config.yaml
d_model: 192
d_expert: 448
activation: "squared_relu"
router_score: "sigmoid"
routed_scale: 2.0
balance_loss: 0.00533
init_std_router: 0.0263
lr_router: 0.000969
vocab_size: 30161
norm_eps: 1e-06
optimizer: "muon_variant"
beta1: 0.93
batch_tokens: 65536
train_tokens: 509300000
Below are experts of layer 3 (counted from 0) of a mixture-of-experts language model. Rows are named router (the router's row for the expert), up (a neuron's input weights, with its number), down (a neuron's output weights, with its number) and show model dimensions 0-191. Each number is 128 + 24 x the weight over its row's rms, rounded and kept within 0 to 255. Numbers have three digits each.
After each expert's rows: "gets" lists some tokens that make up at least twice as much of what it gets as of all text; "comes before" lists some tokens at least twice as common just after its tokens as in all text. This comes from a sample of Wikipedia text that the model never trained on. Tokens count by the router's weight.

# expert 4
router:156151137109083166095112128101146125129112107124103160126165130094131121164102123094114153140115132132098166122169096105116121124134146113178145115129150085151117107171147146101125176147096126101118077133139104143086114133138127110097119178161124106167152132121117136080088083123122101092143133121123144144096111098113125151128109147141102128092127123137117132106200123101144128136109095125165164151159099098132166093119142118147102136147121132102153130147128119154084158111152160173087129105135139141153142137130116121099104141148163117109141113072110098164112114175118153117
up6:182152152134095132132122122129131122178113144156106129151138168066086162127078110159156162149105136121130167126125173170127105105128142110157169096133133096086121144127104123130128128139144131109118135064087145126060125155101164142097122128118093142156155116164164134135128156130137117128197115154147088121143121149086114124114108131137132097103187167084155122131152136154127120109146095095127105137103127097142154171148122075146123099115131120129166167081118133128133089112131117117128118117164110133123131144110148125119124126125117124098124105127139140141123140141127125087
down6:126167113143116147115108121122118130147157112134174091127156144133162106113162127090160102107070128145122126071133155096136133134158127128122130116140095123168198132129126128116132160109121131118157127170156112177126155097105145129124078146118148133141135134096145102113126156126160153150131139123128183120134085101130174136135122121149154129120109144089158162091130127122106123130119131124109070163122080092117109142127150114111165150087155149119146084126151142134098120153101102166103100138135131086136124083161099152093155101131105185112164105155090134155145129138133116141
gets: "|", " at", "===", " |", "%", " South"
comes before: " ", " \"", " States", " Total", " Win", " York"

# expert 10
router:134167121130149109147106168143163083138157113100098158167167104118093128070119102128131168123139127143088146164142117145162127115126110142106126154111112132125094134180140132102153133126144111099087131138148146151100106161103154125082132130108118134123141186137127134099141118144105095116111130125159123187101116120138137152112109159158151162116129128123105131138147141127103088096131136078108133128150106119145148123060122136153107118097090139126074178141113132138094132129151173131122118119134152117112170078139138091119120109137169128102199119148119152160129132107106148106
up1:126127121122163128136162085129151149124092102148119192174098140124153128142110077129119119117156166138129093149168133075119141099180120117149092149135121105144125136141134136120124116139137094126155123155172157130127155144096089120129091116088155139195123141137134158157101123102104134152132126154132128119138127106096115120125137095127108105128102067092120106127144126114122117129137125121130129169105087108141110135142106138152134148185116166174146131124188151151135114096117100133117140148121155139086148104147107122147136064101139130169106121178104124089116110109128149086
down1:191074150106128154135113123101140139125138136116128136129137116145137154118121169065142112122126079117171094120087133125107135137103070153123135129144183156129098114118099119126106131157170162131083175105142137097128168110186132124146137122157095094132125083130181115138148130116115169082110157144143136132083144132128154131133086134124141135123160131162123191181123122111113067146131100133124143090156120128114124130120141130143147137131155125098145112098097130129171168107076181106128104133107124154144111094130120121116136146104131141150145124128126134127114129133116144126
gets: " he", " it", " He", " It", " they", " she"
comes before: " of", " was", " is", "'s", " had", " has"

# expert 11
router:157154151089144141092125153106179142114119097120107159163172117092106117126120083113151144127138112143135120150108119112123142115114096132140108131114164142140104130128150139087126128121098124091131105142106118158095121145129149077134104159143129113136195126111130144073113144118120122102154084159124122122126124123124093141131106126164123134106112162174118113095148112080113091122175081095139113118171134119113190135126126121157114150133107127118128118113116102131101160119165170163098138113145157127138132111132099121104124200123197127095178113110115146147134163114094138105
up8:134138130152101126103125149158099132101077159134098149127147113153142128131124129095113132077094146114155056186121130097119101128155116108125121148167141135120115151106068086108114110091129127149140154156098081142131136167117098129118171154133137112168102103146118155149146132143096171091099070169114140146117146117140112117143089171150120112138144121098140134162127152120119153170117147159130096163068113115109138135120133158132147179122152139132113122129136137089092108130162140200122125157099138128133116141111127130114173149117137127121121139126132091129126158107105144111
down8:127136111124181122168097121144109110144133167129129105114132134153122146150098130148081099143161101120136132120118139151150144132085129123164142123115119162122108134118152107131079121132140150124149091137128167129178179125143091064124117069098134077119102159106211105093117131149126079149131138127151113131183120130157108126119134118130121125093108185102140136139134126156112111158143150126084106142136138108130123130111114097115126137127187105124148146157101137103071164129156097075157136093129114128127121158122160115118121163154149094128130114120105135151149115119152127144
gets: " ", " —;", "   ", "/a"
comes before: "201", "1", "200", "0", "2", "202"

# expert 6
router:110182131078120120120103136115152119135145100135112165140163097133147139138130105124129170132141154149072149159157118093147149128133156127144133187102189149148128114120134167111130138084111122141128074147148096138122126140159133127109081133113114153149120129115126125126119156095102108137174113135134131147100099121119108138160139118146134114090125105127113125136159145104125110153082126098121081163125145096128170103113141158138152135101107149074121121125115090129145156086111129149167150085147130109100114127094116092109108119198186159101124096133102135135123123109122184139
up8:099137082112108144060132123136167129147127131125134096147116150124168155127105120165121150091115123151123128140121142105117129139123144124128116121089133119126125132155114144134150147106106094123138128166144122089164101197163144129132134117124116160061084117153122137109103139104148132153184149105133097089133099095127130173142137167121154161155106104098111097068127116133103121107147128085139067169121149167133125124129150168129154075144097154129121176098124086114092137123146140126124147135155135105172133169124147143102151143135132106124140129113120129115091166106155148127
down8:134128131143104136141129104135143156151128127127125128134147150153148119140162158080101100119137140128136120165176167132124161109151076166133114131152118142142124119140119157158097125153131126167152107128152149138128128069110104091054166146138117068136157116098127121116155083114123091121154127123147102132171100119153159117130140102129117147165102147130108105185114138127160094127139141128102117104167136145159113167094124141098122179130141108107172122184144157132129135137103143105108114114111131132111129092094130137121109204129122121081134106115136092166145095160132128099
gets: "\n", " \"", ")\n", "==", " |\n", ".\n"
comes before: "-", "|", "T", ")", "I", ".S"

# expert 8
router:167176141130151143139138144113124130145152103122128157137169149131138104147085146126107149141104140130111135147111129095085132149111133139117122142106137145138102143102160148109118114113106119109135085142141110131112068150165158078108109133137132164114190148103130124086151113081139129098138092110130131164148124091111129099118054141160108142135124144158131115132187133112098089145135105148149092103131106089115169123125118135175086108106125109146120142077127120170145136124137124093115079143161126149128116092143111128106120137139201139131148118126161109151147148101152170106
up0:132132098142145174164106177130128127108122124154108172111131131146120142155146104134160099151168154105140125121126108155112075145154137151144088114099183136137085097068116128156137132163114114115171145149101125123095125144098130138169137096179127148130119127114091130106111116138109130125168168103099105088150111172130119173145148104128167134130128128167089122175121140147137106124111130105153135122121081139169129128097136061116102115125107090110124133108128123177150119132094106125146123160123115126124136140130128120127111101159158107121101145114113101124168148053150127136
down0:114129121140116120135159118127093096158127121128121127130121182130091151107098157091083158127157081142124111161134114155140201109074107114135179099130097129124177133201128108127088149118160145080093146131134146125130175127151126134108130166114121081144134142148136120160142145088146130137078086136152127113148109107109120130124112144184086171113127135125140099137148133141134141121148133128129128133108192121098123134127125131136131125155133148137132126127123096105101137111162146083107126072120104128108128130135136111185138120103100139130113157095156135117100153175100125148
gets: ":", ".\n\n", "\n\n", "==\n", " |\n\n", " /"
comes before: "==", "===", "The", "In", "=", "On"

# expert 3
router:166124129116139131149117144072133096162136103126130166130155125122118111109098106125095113105100113118127100150127137124130173155151104138148121147123117148155095146110131171128131116118140088142077090140150082077091088195162180099097111165089135107169174139116119148136129126115142120089118126124131089157137112097156149115160114144146131128114131102155117139117160109098085098157166133138167063130152139087096147134100140142135131145142137120160127138108119120138103128117183125110099095096160180152109150134114095100121146123122137123125132155099126129133117140126102173124
up16:140128124124143143134145159070119060157100148134046127127142146109135128144143071109141127112099140113139099141149085074120146114142151187111107151123157092103144160133158168097148128109128095125144113137129135138112108145158118120156102106153121083139130150089129172133146136098109133142157087117121136114133095128144129183131149136176139127121102128134175143120126161143095148112079142171097128143140121151112155178125156119108122116123140104173139147125123087135133140133132167163115122110111103158152117139147088150103123090104110118107133133148140134092149118149138092098
down16:165102111133130138101147110168169142111141124118125187152134110124126139092120141156125130128121141127127199144160154139117126167118154119102123062102124106109116193129114101115154106143149159123134133082092129123126110159122067115165139148180159146085118132117126171118126102127128105126156146139127137152134163156120078153157108141142073157148190171123121141133149132111133103125124127134101169092125188115130116123118124111122123103134116129119117132170104178129135114126126118127138164140146106127118128135083147163091103151132118105141095128131144116136082119115120137181
gets: " |", ";", "h", "th", "m", "n"
comes before: " ", " —", " +", " −", " .", " L"

# expert 7
router:127173134101160155096162146103189114093149090122115152164146105107140120156120124109145159129120146130134116156117109115107134170134120101110149122096156108160161102112124128086124123143114142130119129120099131101082124122140156126139134125153134111168166141114128157081087176083099144105153096125112113150109154082120083154129118163122128114136181123167087090088142142105121086108101090093146105119148137142105142125153169112126142138154135133122123090152134123137128148086146134143118091086124144122151161145116121107104136133128183130111157143111124092127097142124157192148
up11:174128127119134129137123117165145164152128171137104149124193129091086130120120142124097142161137141130084194173139117157156128117151172137061131150133166113127163147092103130118108113139097107126077142132130114146087094117120121114176125124127126107116132115187126144130123113104151084098105113135157145137083137113093117129136132112192120122096154124144067073094124136172131112133123154106136138112135120139110104123146130139129130159132127120144091119131098106112130108119132123120158137090100143158154173123069131128116127148117144121143144158109168087118129152136152121117
down11:157113179148129129112128095147146105095135104149132098127138182136132140119142144133144132111076099138178149147126176117100105106098146135122130134125140117129107105136193181177132111151129105161138134117124139098131151120140082109116155133147141127162131149145107115080162109106107141181117148110116159136142105107127124105111112113139133114116154149127110102047105127124116103148162145147151157152126123130185175110116149147121140150130131153142068109122123112107135157155127129115121144097127114121074148137084127069139124137117148138097097149084134119094088152151117128160
gets: " in", " (", " on", " In", "In", " August"
comes before: " ", " the", " by", " in", " to", "born"

# expert 14
router:150131134113098127194127114120152083125137126110144169197145162120123118117147103125112140095127105127113126178135141128111127139145126131139142128137114182120102134155156139098139092153122117088154101123118101101086128123121165129082121128108121103112160163123115136134126111143137116063169119154106124119122155127180116094139122127121104130094162134126109119119161121112078127124102105099158090183162128084164145117149079144163134124121147140126137128100098102113098129093138142128160131067108129114156163112137089146116137133155173163146155127129092130162131141135124180109
up13:100152122110144073099114134131098158150115157152179126103111151132072154125157125163146153218109142149098114123104102104161181148129143151126091087135127157094147146100134160146155109127124125137147139132115129120137153131164102146122145151119104145145172102094078141133112163152128112109066122132125118118130159109104132124161078161103124143162115056140132102087139129142122108109133115137140130127127156139150132119139127128114109121155145144111147092128076148158089109135119104141130125120121135163115150118055118121125143112122123116107176148103111129147127149145143101128
down13:190128148094111089130138085116109121097146145136129086131138138163128124127144100089074117132141120129105179162126125146077163056097173139138119156131124104111132123147157122139116168124110135153137127106153107141112123139137145107136152124132121135125158115145139140130126132122143200132146099121117154143137089108127088126082148156153150111123115102129090106132038144143106157123133132133192120132190110140135117149122166118128142123111099138173094132148140117082128130123154129087128142143133143116134113134138116129145130132118179127095130138136123149105080086089137116117
gets: "1", "2", "0", "3", "4", "6"
comes before: " |", "–", ";", ".", ":", ")\n"

# expert 1
router:141172124115113127113105152096149132146153089137097139123165113100107132133091121148118172092119119137114147151144125093119156152134117139083145140154133144146099148153122120086123141124118110120134108105151125112116086176127135124105108144124150105135173140152132116138121128126133083089196053123185088177165105112132134121098142162148097139126183096092084112112154130098118086120134116118146148156154125112147140141116090141144103146120115134126149137084134116152114124132132165124149117091165100162191106150094119137096103137149174101119161139102115134151119112129119123134
up16:117138128121136142099129125103128131093146136095118128119089132141160125153094172159192136137112142115147140096096144147129129132137148132115139162137145132131135120057133128104100112064128129131135086143119129117133099123121163132103127095120103158139118119183168171073156139108131114128148137118169119112116125113125116123127103125115128079112154140141117136117103087096113094110150122116165131175112153135113154136184127144119164114177169180159144131103106183114105153073083115143146141093123149140126098147111098100123120110137131099114127162169126143122113124168177107141
down16:152125127134131142097138128080156122098109137150111127118094103142125156071154106148119132135113187128128178136162144103116172076081130170146116116141115133098121140119128163146158130150123139127143129117132128148127093152133077133111134098126130129112096129112117100137117146127117105128091149154151130062142144139140119108079185132093123145068145091130145129147122178134104140098132088111109164077163119110119106127131144143129164121107140137097165114094145140142133158118156142154136126173121107144124098134113196131137121149140144167082109125096144143102114135135084126088
gets: " of", " to", " for", " with", " that", " from"
comes before: " the", " a", " his", " be", " that", " her"